Weights of a small mixture-of-experts language model, trained from scratch on English Wikipedia.
Experts: 48 experts in each of 16 layers, 128 GeGLU neurons an expert, 1 pick a token, a sigmoid router.
Below are experts of layer 10 (counted from 0) of a mixture-of-experts language model. Rows are named router (the router's row for the expert), gate (a neuron's input weights, with its number), up (a neuron's input weights, with its number), down (a neuron's output weights, with its number) and show model dimensions 0-127. Each number is 128 + 32 x the weight over its row's rms, rounded and kept within 0 to 255. Numbers have three digits each.
After each expert's rows: "gets" lists some tokens that make up at least twice as much of what it gets as of all text; "comes before" lists some tokens at least twice as common just after its tokens as in all text. This comes from a sample of Wikipedia text that the model never trained on. Tokens count by the router's weight.

# expert 31
router:139136076152133191131131105131031117144154108100114108140103136150111144156166145127164115157085108153184109165160143124134143071101124076051122151182135121153072120150125142139157160145129173138155125107065182122142084074186116186145142103097180142131115175147128130209121111089134130118099088111082111148108128147148168182077159104100147121112141150108089171199144144130048138127124
gate0:159121160138145129146141154088130106098130103170051083119121091094087103119103076104156169147128139141169123097165153144116150117162070179143155119020118155171107101119181053099146176121155149188163108127162131096171159102138111130154137098120108164141179160128117127174162141108108121096164169134126107134146187099151162147198078097144212119142122109103104141140117086127126164066148
up0:144140135123096105114102114170153107101107176099149117128169160117211106118094091095241151180161090109149129104156142093181081183169120113126188176145120130106143143082089159094134143116140087143170118093185171132179100131195143062128147068136117089134102163123156122094077178112156134133139116172155183144142100125104108124173166112126110110162163161130110093141115117127128103183155
down0:122192201108115132193112134138106160158106169130130114132133149110082149168112092107188090102110163094079114144112064111129094158140125136157091149153096100143137082156111167178191116085124098153106176106104129175096104119106127093029179125161115154120184139126060109102171173158124103131161143159108130120129142130149070108114117181185181161105114112094098150099156159119147178162110
gate1:090168168139150135201137149068155117095106124161072085097101147115155125097080130089165069125076128118126129126140145095088091136134150116094159090141117154142146070088101154112171135080143157108105150104091123155124086139101121140116171146129142133072187097141154154097102111095203109135163115148110148110151202094073127170063090158084085147101145139109120057050144110133137085105086
up1:082136125149165121167196138144130173127179156067147069129096179148129147108097106094144150170114153171119104093139097170095099181122188101110112063191076108075125153105108110118158149105122126123118124086112132125157147103110141103110185134108127160172114111150085138153127089192133117197143083140062094144146120145134118146087085084135193164172147124083145069109182128111132122065140
down1:135099134129111072098139162154170172131115147134096186201120089102165116135196164116158125197121123113104119166099072104118143167142172060098115115090125074127160156146142093168211148123134141118123127133116145165094089149138145108168138093104121099194144156128151136198131136153071172200107113138133204150141121141139159117077142125153121141141193162099101099143091086118092159147086
gate2:031071145112128148162134124125203146185070169124124154148109126122130108032105066108175086124123129118140156116154156078091057141137201134133095092130102126142152142111117196134122150154176096119128134146158094114115167176032154120135121098106084154071142141135094140128151108122140133160149174130139130114126151134148147095154069129138151138108165078137080132137182114117163167147159
up2:114165142160150114145131142101098202085107162169101125086135088126150153144141120136119171135105097114138112192127153149149147136095075058123095140115073125099098121080159101136129163132202097111106143136094131141111138125141116136086128182150143120207159065156122128097125134121179125063143118134105160101118081131126177106148132131085133105108166072136166204089061129166116019169131
down2:117152161166129133109102161131120144118085088131073096136139117112130151167110129112112103076157142149175138112096098041130182145131103119147075129155046138112121102160134174083184150139108112148101180155079110136144121144170147071116130149059122138150079088074173144108129159118220145146132138135086090133104123117166139139115108158078165132131085184139148140174139116177160184049097
gets: "s", ")", " of", " is", "ing", "1"
comes before: " |", ",", ".", ")", " (", " and"

# expert 22
router:180148068131165171089139130163046115115155097107150115092091116166120169147149082143125092166078120129179098156185124106104185059132103094093150151128154123140083091124152158090149162182137140131162162069062147125135096119145140150129129144149207178117116136161108107189101125098126114137139108090067124160093129159174134176082157145112169116116098131092104174181094130144091146170140
gate0:159108151091161091170142113123160131077126134150106109198084076161097078182144115108165119050180167142162116150102130187133133187139112111168156146098141097160113114091184131157148162141137173146216142087178102158115148193099123103087115168086142122103125085107113128169078129112085129148141125138076135128124123142115139155127112160108135177109114150111115140105100090239104152144145
up0:167139141135128159134140139076129151126093111178142127145106108103114136160133137139147138168151069086092114119108003161177118080143143097117126164159132132087150162105121163100175125119136075107102071115162205154088212115142099142124162116092102179099119075150123168186122140115121182200144109136119148088142145167146175129090175115103114096125095079148121137160125093117063108151110
down0:046108142101161125150069140131129086120158147123118149144177114175129103167126112074087131114100115119179123176113160138133143124135128170083139066104089120173093073124146136167168140164102151165111119139127089143144149149167160119122112098126106073102176101192134135104174104125149134047139058114093084147180110115190119156159131151155126129119185222133183133086099136133168118104072
gate1:109156179151107067146086143158137124027110131077063117152134138124108102114101143163160140148154123139154115126148151147154114154156216098142134080091159119151091119094104167050189118156174100126115106162170175140079141140119101095129103135184163096141079159108133148127141100150123126087110165153151108143137201098115184140157138078108190144126161083110153146112155141088116189160162
up1:108171148140136118076141154095084096089142136101113125133151130111151146142120132192198133083090050116076101158160115063092124121132125139135105172156141135158167155075139089147133084103126172127070135067126165157090121143165112058134136125192101114094127152104092074112160143192061160176106075103086140074195152133125113067125143147141100133147150104116156138159103125162105115088139
down1:116088109144166155124070170148096050156177129110115106105097162137095062127129136154162124159074113122209148128151149133108101100099066126135209125193131151118153131175125155116198111060149161139150132133105110113187119137126061083212118176106087155143125118124124121113150141104106096129129106115126135146080085152155097138142078162131096130189098124149137157082081173120113110159117
gate2:096098137184138097157116128136179168076110150131100093121064139075166147115148061149126109067183127120067129114073210121168127121118144152204155180118114059135077134152192151120121170158107138150141117118151137139081132184098187129123092111126113154120144116118175113103094168159125143144140167186134164183124136179083139104145135175136176143141162188153147134104111105135141093121157
up2:120144044091127177085101135102143173139113196177163132165075112104096138122160193166135171126162188057167136124105129137102112066131138156153150119133156107138101124101075191101139117179157079102160102094129172154091123144107115136153186125107144129132124122179187127151086115147137135139056131056095107129107158132116177141116132139092152151145146150071081156170136155177109085120117
down2:121095142137132111144153184088073118070117200116106136099176126120138080126104128148088124110119190118148116125125166173159143141153159119094116145094096170171095134185134133089107055130151159052141147107156145116128121119114102099092150167154143184155138120124124183042110103150146088119092111111132130093112105119120090186093140131053184110094115155121066168081113131205112069127123
gets: " his", "'", " with", " her", " their", "s"
comes before: " ", "-", " a", " first", " own", " re"

# expert 26
router:149139140123149106096064152145113140125150128127195103168172117077083153103167138098121076119100146086131144204102118133100166107157114167144153138131119072085189123129081120096145107154185139160081151115085106114123106087168160112104080125105138149128179130114103082164155045075139095114123118113035140118151151159133120179146070087116176132104120087123179160108079114094113180159127
gate0:123100172170145142127108104147091177066151159107107140150030143100081114091048130158137136056165151173132120158093162116093141191134095093177107124131158091108145154095123093109134164139155103137167144149115143137131152095167134091133146149080133218119110158150151107110144125151152102090107121108054161091109139180149080135150126150154124191177090181147136146092155113139131125197135
up0:119099137130164122188144109140163110144139118125158115150078100139063150130115093193183063152154148149123096133135107084117107131138141121148201071151110098116178140136162146123189130063097097122150177158147176167088094072096121145102133123107137150126115098170117153084153172154077122135124150127119157137109117224171030158146157163097130102097119156134106104195158126160132128073126
down0:138130148094138095146101158051103137117159061110052116114113130139091089159090178100082143163077093161093086189094123150115127133139126141154156170163165102116142174114093148145127121107129127131138092170095127171127081087150155079168105140094113144166127056163130127194104077116060145102059085119093089155085134179148131126110131143150119125173138156110083179146093169170139145149160
gate1:124104174161158174124156186179115143079107132120090099140120141123104207140096132146221149110115160132125084094083095125163110179092079145176112121122117099075173074120084088104141107083110080118178105140063174163091206114126158094093195099140130147059158132123110192125185124143130146121139180144082101120129142146139154145126120119119157137135149140110156133117176107111126164118149
up1:116134147124132145106170123101111108116187160100165119124195141070077146118107113117218141155108155180127108156144118148086152141125140054129082093084127141055150137100141128075082143108126143097183110152157087109119144121097156120153151152156120168082156152134157121122169172092068136080125109134123001108099186101100121155116113108118171122155120106128120074084119107153150099162158
down1:167122121160109141119140142114114087107123101131140109103127134138121197149132148131140165116102111168120099128113079143128159109116111072127143138121142146116077158126067141061113123089117127180121148139077105195172169141116157192104149092132164146154076122059054169108183087112160080197111147060120162118171122137185116188117150156122165103169174126188082127104154099164134137200121
gate2:152116164124131128148132156211118111072136093107105153198110109111126165046140129173179116072120127152122122182153071166114128151110118107168154154130169085122213146099097140111114111182147130124119122169142143077151146118106167139107128140146088175090193143145146042114085106077127165172098150131099096124159139115107139154119073186118103090203139092122132163095135124164129110135165
up2:132185126114127168157152142155140082136132124096102110078100079138144131110135199135120043154139142136172112117093125140089119116086129125095147183155123117124141066143131162172121109106093092071097169156109161120135093124092113117184145126149180106107136181121186145109149094109170126137184130134165123189211090173184098167146090099163104114117089196169116181135144105056149117128108
down2:134066132132128071100148147138145131123163111152144132131115209147124166137153204121126110127072104052096116169125186146177185077189129150128104091128185120104200122052097125134188129144196158127170135095169128166099132147128157147142109170125151160154191136138139113175110118105178152142125146149126189127186178104107156128096126171132124143075125124151155090119169090150128130115129
gets: " ", " —", "%", " 1", "fer", " Team"
comes before: " |", "|", ";", "|---|---|", "%", "=="

# expert 20
router:116118198132093106119108170098159081117131105140104111170129162127137077150117143104122123104191153142086203104106166119158085177149201171119108112163107090157083168129153129140126098076095103085123103141178173154121164200122163112146136139152082089167133123117130154084118130162153134153142155128198138122133180145180132129183117151138149123126084153178182086059141122127154173106200
gate0:159079180107109123151160128182139048077101100164149103128108108070122085116096144154124094095152194163126139132104167105140158170137165144174120086166129087097144048151164090133156150066115105141097057165151207111140147143144156111150175156144133120104110128129113171168125149112144127166149126086172132146147118147153169122140128140103162134084058144100158148055160137139140150143199
up0:132192133131142153118113139148137172117158144152125191068169092128068161179073153139094135102117152133144181143090194139184184141207107090118087127115142117093129095109109147206068171121073111160107111203140146154142120149161120140130137115181130167118113114197118123146119113110166158117185112120154171102167139095173173076073168163155130155137135137147134165123104121097147155135154
down0:119119094164165094123148155164120157164125055102158200129099157151122097099103177139145176114091191115164191152156136054108158132120151160073111118135133052165148150125094167121112151198128148181117099106116108134082167146129171129135109179110112110178100101127139152153107117133103129147107043118124131158145170110213162113138148148121125072063132161138131120151067113094103154147138
gate1:131118153128111138147154144193176106153154159060104127113098088124119085124103105101175113125187146221165217117113112066131115144117170146142114130145158129104133123126113103167145110107095186095111091101085123136132149149085145150133134189114136123115120160143126151094067118106105129164207072083157157096148175116200077141138111165118126139096108174161101049105138081132172134116149
up1:121079172099110105124136095146112067133165142162086101136157200098159131123141169131143126079162147170189152153125142149173116160136107141110099133164048136096146129143181112114128134097108041064109141139106095169121196087181174153112141098108114122162191093152146154115065174121123092162112153138157141118118131080127102201138140128137130083122154171046132129121138125103107068155109
down1:134125149098163117132161142136118191153123146184145137118142175111142148082145085142148114161105143125167135147146133074130188153125246065116097097115034150151111126182143083171117126139137141111125093141143123098156063168121187127150167128199131111132157136122162120111137111133114072130190111106102136068137087162140144120121152133107086172079148168106136055163161123130167074108136
gate2:116105132118113111191159181171153122090124084153147076182126129108140126156166108098139134092145123115107116118087160148122113177150156137093131077162147094170144103125099120101072103132144135071081119164125170093144189137110075086163103090152114069065169113125064153062148188077141089149104126132159129125135141100187133076157125203087138165086128115095147160135165163182131123081128
up2:157120122137100146161118130180117126124157138104128105158127178126121184078164224181095114159155133153041214137147142113089181084089142096132154139166113142127112148130185103129136128149161179109131150138168151119126213063085135163142142106127113121084156097111116124119175125110159097066066095150110090111183164117167078117092122162155125115103164135111090127109111177102122138138178
down2:115161170131113134157141098028102125125176096103125099129174138188136120078113096064132129079108159126164150142087168176105115184141083074141079125088138126056152099095139125148101180095100147121158112101054154122098107091183116081157146082113130092159176107168152115121145137115150133165126123102113108201091119138158098060156118130143163118163146147123062130119098174150167137128114
gets: " Mi", " mi", "gi", "mi", "wi", "ni"
comes before: "s", "d", "ment", "ed", "e", "ster"

# expert 10
router:188134063134160132128101133155075110112132067075210174135128158165145130125100076107157118128094100143192071168200143146128221078133084100106108147129124103093109114103109128120136152200132144127109160091104149136179090103162126133143088120154131149114076125142088110178119093093123154149168092076083117147112106139197143149117127131168176145087110112099107136168139113128067151148123
gate0:146159152104144090139111192119112128145135150124119109143214094098148077162108129110140047159090165157117122129117128180169085105124118145147179101090137221087096096093131094153130153103137149169140121153119144083149161137124141104064098139148100147114133079103119162069085132095173169116159167151086138092059110111098150122101073112117144131066085170163167102122192145127107131126187
up0:131177075127114171137175164136075184111139100101157201134114116090096130118072131179145132149130128103095127119154137105135104188121138138135196134110192134126182145155151116118129145167090156108112119161114137164173129143137135096133145202108172117187167165110156175123131160106180094111115126144118141086130175078106128054159149115203176119099162136213110145125138157131073126115067
down0:057078110129135146126122123095125164187159076110188181160085097142100114109098143177172086086163151118117092125154079068080092085100144138131163159166168126151134185108158081100123101151146124099122130116126185150163110139134101080166092101170159158228103156119117087146144127079113140131122161127134121106105190152153106089096167105133105164073140150152082099138167127091170128093131
gate1:083086112106105127155153160138153083149099114094102159177156086171173156151046108106176064150168133170137133145125175196140142089086084130166092110150105159134116121113116155157074137135151112164119127142132094162175176153050162103139153119098100159124091119098148123095164131107120211146169123132086105097123211104100139166142119185126112104118112142114152121158114088161160092197112
up1:081118145083083118122132131117110130094112106135182140141110106146133101056111141127171093123149152168124185139151162189162123161143152144192135117176152137132137098087158141200089110163165113092110127117110116078131139112116137179070100068146135137126138146170122118101080142130125137118219096102124105142131136137055096106070091195168110091129049133155074107138126123145150169068066
down1:125126130159168078093127210098107152128158164102150155135092108171146165111149126125113162199085100124198152135154139075100087085144103070122187130126099138126143143163153090091068147138155130134140120138156052122106118117122176173091125084156180173097066194101139113148122044094122161178087130129136156162134085076102180134113090155133104125104105084127095132158104127129096132107119
gate2:139113111068130122152153188196118099135166078093126115152165142094162115169125182145157094164149112076167122090100153118142125176106057100174080130103106119049111111128176107122104144157142100167132101124079111164141159165103098099186102115150137096147161126115078157075101092159166164164110175058108125077080135143089086111143064118129156172162139159117159102150159131174146128104134
up2:190119166084107164161180133167177146084112144126152131155114088153082117159158147118114139125132155080124142070189091123106146138166170170069178130167072125158083170151122154118111116088141107111103147164171088128166126152150111126141186122127134193158160098137154160137131152158205102159152088218150159134108079145138174136117081142197139141117155144107127094101135128146202151131101
down2:117132141139035136095076054136175148143113129149125092153145127090141111104150083106136070119156156197126119122181116150147111093155099157127131108141130109165088149096133132121138048150115160097069133152076145130167123136111167105088118101188129140080162107120085122101122102127130084095087067184154179158130080105146165088123096163154165102114169140188133115051149144114151085161168
gets: "==", "|", "\n", " on", " |", "\""
comes before: "\n", " \"", "|", "==", "===", "See"

# expert 11
router:150157068155159181092126110168043131116153103082157132103097136159112173147145113137140125160080096131196077140189127100110161066128106095075133139133159105126072110122107151131152164176132125143139139079058145124138105093176145169152131119137192157132118163135122098204118111095113104137134084074090107166112132145161119191069164129132155118114123124095112168185117142116050164148131
gate0:160134147122087170185094132103155061134113067122101109093103034141117076087125158114132099038147110142163184161131116112092119120128134103152100132125101092075134078086078140155149124131177142118168090041149144140115174128127128113065183144100055122072133103069153186145142128145114125133172150163142125147134118176092127148124173126108120183136137122093144131129127177146151108147113
up0:097082114091121168072095103098114168117125103157142091155184089132125161121145114164168112106133150121159108130083064137106157040090150122097087179127151054113097138158162114133137159148193115165150071141071144144167151159142142119148157097140071143043152122168137134144120166122147134112134110067120143099141151125192147110115151104146068180082187109114126104106145149190109117178120
down0:110127104119105099123130129117139172121111091081058134110036138123084113179148144139148179121100142120123188106123168100132084130141130128120207140009120107154118104155101165112139086080097105111133173127069121134160109184095125116119136136118154080107198110148103096168107112154131100120138111160141185150157162087104128111065150153122168127158087158182163116157108128094119082169173
gate1:046128086160092172131128093122180095115126181125149168156105095116133133106149117143148117110129138186125143072140094084102110084144165115166147102076117105127151173127112185129096124129120106119132126140158174117114104204118168107089166139175134091097166138098127176108165143180118181140194177104112106106135109052092186097079154111136129097146092109189162135063158119101118091078165
up1:079109119190154124100080135102097109141142165058132167124184096152062145170107083149128144122131106153127107112128108098162160116124067136153136152118104166181163125072104120139112105172151136118120164172169090098116110129144104154143183128054060080118129096089124090110100139121113082158102139117139205130141147153062168092139049136159123113091169107148087115172113093072162118112167
down1:142108075123167138115113170174177161088124198143094127119077198119130163122075148166112126166123208159129132073167095088120115105122072132051170156079178112108163179151114111127154093187138153186140114176111157142145150129131132138135142122130178108124112142085126121129109143150095155167162153155114118123184128128113153142158070107176166086219148126130156170133149182160130136134115
gate2:147106163112145078154124176128165065146068148115165201146106178091111117139107092161123160129150144176121143102068175137131118112085144082093178110137143169123100178115118201118121187121183143181173143169135135229075128143109125115083116117161078091135152109132090152092100131127161173112117148110086140138126157116117101144156077159133107127099100146181151066123161112136121175175150
up2:136095111139133163115153128148153173081124110114168094171106042118135091089153168100040151125108113141140108130126123153151160155063125130109112049136128118111145083147167115100157104124055108032103130158115181134126119144142101126121165093132140100143127223081084151188100131125123103159112122115090119083096104183180133117140157133152141158096085133169132150125134132129129103067062
down2:119158152082091076081153166169159156119094120148109129110150137132135086180110109152153138139114080155137090176108069173098093156112186123150082107151102133109103144149146134080060131100110141100127199148156110106082113139074126083159183149185100084106067157124099105181190166083099139121162160162165095071087082121111140138105156150101103097144095135163112192143121155163156098120148
gets: " ", " design", " building", " built", "ism", " list"
comes before: "s", "e", "ne", "app", "com", "ad"

# expert 2
router:134139125113142083113157180071178090102159144092166118116158138122126129147071088206097143132184144099159159071132079149128145175145087145147153098100156130120146072207136090082176115185090176116158135120127109139104135189084075049159142131136140147121060160093122185155136182143132139120081147105069095161171130110113139132168115118125157112169118164151101156134133138147158097103112
gate0:091157122131114118143101163089153191097077145139097199133125100092080129131068121151144161136115092220155141129141092180186166154141110175119121127121084144136123135220141118133145140164088141171085149162163082073077114154136120136079079126138107172107106174149086133125082192167133123150186176103133155159113198101102066126138147145092108143169156125158131108130145111137149116136124
up0:083174131143149143096162177131157098129074126139105153106128145076151065117129033190136135169159151119121131099087184205124111138149107098177152156108127094079125148194130124171130134150115145160132150171149114123078136153125104110160129114118155172108100084176187117121168182090150207156109108103075123131114110125117188077207138157139146104113093173121082120148149123115116122100151
down0:129107106146117109105152099119060063191135090078114067159127170108184153091186089114101054126141172051091148116104177120092130149097162117155074077158141140162117138127108089161135069154151197115125138138124147115138105130147203098191170142128097083110054057125134143123170142106135116152125145096090155137108102158156156159113114126168147140137147119131123165138107110171148165122141
gate1:054186146119121085160107172128161129103063171100130177151082105113099107116102095130106165110173164129099085153134158152232181134122168132113189135055130125134157138161092113165154123134077121173156167182129159146120098177156188143136118142116122165113142176092131129121124184143139111156166080104118174215177112143132144187121128132151154121125108168096138106100134128113147092113117
up1:121120109144115128114038161138115066119090128072225183164157128100133136144114096143113088129121104109150106197135103105153130115169150119089150128121083143149161096107132139153172111180057097127111153100170180188120159070074154142128150123140117133073101168161128116106089151140105163084199139143126147094088179116094155110091125138155126191100142150148158123103180105114175139083108
down1:086144064150173113137123167219178175149142113128083131164119148143149146060107162107112177110098097138144167140135123052108088068183149097122138143139080101142146120126135070158111103101154124121153096154155114122150129138151115116173085115140180097117135120139130118167126089115129213212124108140162088149224142121123113119081113121123091099109144082114133130098095117126069129135196
gate2:123167142129071106120099170163176085110153142087171105137124126137107118124110097208145147141195093121180089101145136129148109103128142147111089111066175119176194063154082172108177111156168132125110083113154147164098134115176096034126161094132110150171149091146121089152154176111136192129142145118160113083125159105138149116138117116130172141112118208157102089097160103153191118122134
up2:170076162171153092124162163124139097143103132065139099122112165084132092160155150201131066125123100135157082126189118182180094143113122153125103121081132090139117073166146156101154104157053136138086133082170127142094074146112067073132125128132129138118133144132121113160137107115162178139120216060033080143153127128133090117180129135098115131130098172170107117141098127139130108149155
down2:143174140163078207136205101124134139127173118081089180128136157116165155161144079095145167138060052200143119154142123154052061135146152074178142133154095103134158141158094105140140120097160130140131130070100112119130189094124148184153131087107129152107166129122142167131123106171128158101116113139078128104125110088172089123090139137121103174101159114144194119095089093088127154153128
gets: "ed", "al", "ical", "ive", "ing", "able"
comes before: "ly", " ", " to", " in", " for", " re"

# expert 1
router:149111177145130123174134144128181170066137148155090156120162116157133152123084146112180065087114135127062115162127101133173146146068165160174176129136096116141091138140136137094139099071093170090108123173145120131114107139133090132164150159165162100133173121111107186074125099168096146134180190183190188118153107100128174098090082113092069123115120090103163107122151161134164069122172
gate0:118147128091117108155158077142149163156139134105128135178148089159141148153048153154124119092155128147129181130093183144169164158112130158128084081117123173106111097135118099090143157079122199213050182137154147090132119181126123102128080160121132113105185117131110115119135046149107129160149196146110138174141089092067151132136138133100127124112153154120210118120176159151098190154131
up0:147156093176128159187068124084144148094100182036134076155163093116105150115102107073102102149106156180124210116098073133094142139166130076146097157121169097126098072137122115134147105139128181148099144140138139125100128189124117090139119129120126112094109189122138132157076133130168078159095099078188159129146181079141143179101136146060126139159110118147171075168100127132139125125095
down0:155151154149134113176153118138167181079103118114148154168165140142092104127160138119146158102160106147192168151166111137150121138145105071161151143173158098077140167075136074152087138102102065152141120134070166159065157132145109183134189075126146120163105150117149125165166176154116125120088114109119174140081109147154129040109074205166156105130100154134112172095153162092152106123074
gate1:088084145118136103192148117120134120133069192119128067042087149171158135151153129112126117082175151089116145106125141146113086131104165136179193138135146153139150094122159079084121111119048160125178144121154129108090124068134086167152148143103129126105171150147133126095125129191080127124154135131170200152090054155133173121125116105140118117119221113136178098137141131135100092101179
up1:120160132094127126187091105122142169130160144120147139095216068119076132142132063065123075127127067100141143135144112160102127124104138027119112110115065104114147163138119151086165174173134133115123090102151170088048165104131125114157141130106104174106082124155158124123135153159077112154182089084144126181126109102136099125091127141112162101121065152105117192127106138080112069152118
down1:109145121104165144110109135141062123114141105211110121133199140115135095101122135120162102103103147144121158154140070145145143128020108155187141131123150152152074130090158133143143129070127141100115192094091183168133045125095098120137120127056087128117099097117132121153101120118159100163111171186174095141164096150179132108137034092144109103086092123126149143108105116173164155123108
gate2:200105148065089102203132100137163175129130116111216098069082089112111105174110157095147137114120112078083104100144127124156162153138152142088097099153163162135077120129071140096152118133108139119104127199119107108157065151111094171095108100094099159154105125171110166087093100135094169179151165105138128107091122114166197145181113148146133139106173092184141158161089119146119125106158
up2:112145081130088124133111150127206084102139166147169139118133123115153106153115130120090146129129075128117152176103134091139100176109128119088101121136116090117112138137096171204177179130146042115085182135106150133133113184131129184127102092090115033099146144143165189077079138122083165093118147096173157109119134053096139129134074162089132133129125139126150088177117201092128119155101
down2:140094192217144148139142093076125131113169162125119082149206126162125127152132083111103087087141087172125072138110154148098171126092076155131117131126149114132157139163191150144181206141102166134098115169142135144131072138167150156093104193117148128137152169090107158074121147154138131033137139140174078119129122139163140134173116140143176126090165137099106089110158148092097120161083
gets: "s", "os", "as", "es", "is", "cc"
comes before: "s", "ion", "ide", "p", "es", "ur"

# expert 9
router:153091151120167105150140115065194105129094110121129112155062111085084118104098114161076103152137162128111145133042151147121126135102169150159179118135069067148149169158127135138131113097095100129088110185143134132173131125105130141052116059125072091148121085151120156090132144121104162131090157142123115085126179096128127098192115191087108158157122110182149049108137131145197119119164
gate0:040121121164119078107131118092168099167101102130132087156062108136136089109129121121094069155146127133075126101083137177085142136105145077128140144146109103097153106132090136152175100084099183118141121140112114153151156193119114102093117143135120145090126197151145098185100153076050092154145126120120138131102199058152095122148158204112089155130125143184120088097106172172150121156167
up0:150130149109155171142136134141102079076186112173181110129229155168128131040106134139178110072160129092157105164153101105155121181130108115123148110147158106119080055124169120142095114107121112109146126123156146065186086128113135165148127153122125136102110165144084145144105113173134161148091112083126139134167087167120158135140121115162182063057115104162101136123172076073126130080161
down0:077113142093112182115110088190142093167068190137124107147143116116108093145133131113116140116114132084103088087098112157119102147101140110137101114094121168120101142054126075055100102168097118157059106119108145110111164128102096165126205103154133115135091070077111074121128136128109136178158150114202190078126180104141183147134145140153155056116143142138107134060126139119088156126171
gate1:154080135134157141140124112087153111110076071077082099164082109101142121098163087141147146138121157166120153067135099144099131099143168177187190118119135120128102135065142121101112123112101156147063113152115147079199112156070119122063097163126093109146150055152104161096153108116167168042119116074070155109096125124063132105155103133111147127197120094145105100095099131132162108127148
up1:164108182096150199172100078131102103137141059148157138180125131180130155156146138090134094100130203182173106161151127062165130148100071137095151131092136153184133136114093136113106098136115139123167129126121124138164125090134164091138120153125189104159171068130119128113120136128159136167188183136080165173153106147101119091093118143194050114164126132150099111182147106142118115196090
down1:112124143102140085098148147161122103143083138052113123139119106164128106166117125185165094084129109134132120173182131102135114150090133113069111092097149108096145153142136152160132174053117122158141185108081087103128104128114049167138152100098091156175173081065091084168128102118190066134167114155085160145139115194173108171116116147110192115094156154120093080133134104188125118103136
gate2:064131145122126105151092124147189142150075109135083119140149112125113080121091143144107159159143086149155139132088103170079164154135156135175137070160057125132101115130096124100163126130162124083088120170120118104122106102116117108139130111163103120126108146144084125080192097102048153139171135099095106107103152094098123142131116173065158090145088090157158086095115209130191138085235
up2:156116139135107180151117176070129099121102083116068155129147101106133159095151153124111108097131108102138207147130130150124150160155116138134130107096092045124125130139207179142152048151100133165087137124113135143087174145091140179126111092124088108137105108117118063124167153175132140081082092071149125057038168111138075142140124188138115079116150126111139131099152180081102104108134
down2:137075099180122098138098171124117048136128097112101079102133177166087133095131136110113183160129105142088135126143113109122141107171081105105111136176165126113210089110074118098113135088183150136113141081127128133072129119141113092078126145178074140124111130099121117179097142057088093059140092060157148093077061122105109171152118158147121179147074183152136139116122104099114153138100
gets: "ve", "ure", "é", "age", "ance", "ence"
comes before: "s", " of", "r", "ment", "d", "st"

# expert 47
router:165123138137155142103045131193129197137114130116110164092099122130155095105141102126168123132104106132132155197137116195182121130074162179149111131107183154101088104135148082168131180132085114196165142056151138128126156134119111138139147152160142136101140168149185177062142160217131136129112162168177167127153135094145161147151107118106171141095081119133143155163132149094178166159090
gate0:119025125116125127106160077156073142139150117191104092148076124148143132138089096144216136110123135114231149139091175125088100182146119117180120102121066095127158069138112137102173107156134109141088150135155135156079099163101101131134176110131132084155135150114153137091112173173163098136148101134155104116154124093101102122115135091140195160153117098192104079155142159141142137068112
up0:150137142164141144110069123151146143157124176177151139197137023133134193086099141108094154126142103169127134137093123104126101149132116058126180132139087087164176171113107175093156135137125088166120209117126098138063146081120077169166068143128135129121142106061077155130138133116128114108147080118116204161109108181134071091140110133124157105129128074142150100161129110165095148125134
down0:189155122049139122192170121092136158120077104092126120127168130112132112121146109175092141152122133149179122090130123086117096159183096151126116147059139140167118110101200120111170140161066136103140201119132081138088113138192150211084149078114122085091168103156153128122108137150164128133133160203121120110128100167114137108146124120117088172199106101136131057146088118119140085100114
gate1:112124129158139106146136072205128151163154169160111076144184166120129117133110135112136039148151135188168134151104118194151134152137138093147137114068170140100121087085076103103140207144101070146143185066169097116132081160151101118139100134169069158081183153140124168129151176140152136123163118133135135169152129075116156171138121136064156091153062151125110129117117140134180114111131
up1:126083101077086051157113141082137194115123048150157197135122085107135140120108083122183133186167170100142113169118154166159159138143166143142177134167123129089120134113146127185137131119173112174159172048149116116137127110158169077161088135093103125124133086173175176098140121173123136133135058113035115132146098097134151086130166127123131137158095151124147120109091121166150125132158
down1:123146124145138119160162183156092115171150134113141104120065159109157156115061092099098142100062098086066113124088128103102130098099165212094159151162150097151073189093107156071123165107097159141149164118177139120136111121117108082105105120101077166158134112035108107102160127061114098132148119173116166110100141092150126172095164100121172111141121143117134160069113099166112100142178
gate2:089102151064132146109127152147112149149126132133120164078092125131125111152126124132184094137148138189126118194099119128191162128122133209147172097124150101102161127154090088167181151078112113161148152094180137139143113159075192090084173150061121130145141094116111116093117141113213141158130159191109161157079157129140072120177078166143149156185173162099151140149146113162159161096120
up2:118049092085131161105071070108076093087126101118097129172153123140121194112131155118154139124116153100157109103135133090069088167129155090129135126101141111081157096107103132173077095043120140108119117071162174052132139150126124127122141143114110171180185109125093143157130098100164116106146082140153119169197201114118137103179091148120091146114171126132122151085130174116115170162078
down2:064121102160103113125123128149055066091142127177156197128128093108129151087112128121093158139183112155131142169159113090164142129114181165043116141165163147112140112153078131171077135125171086134122147100094132128126140165118104101141101106142083126145097088074110076144122139149139177173154136117064178098131126068167132175081156159144114113171135129143124124084142227118110111180160
gets: "tor", "ctor", "im", " As", "ian", " by"
comes before: "ian", "y", "ia", "al", "ic", "ical"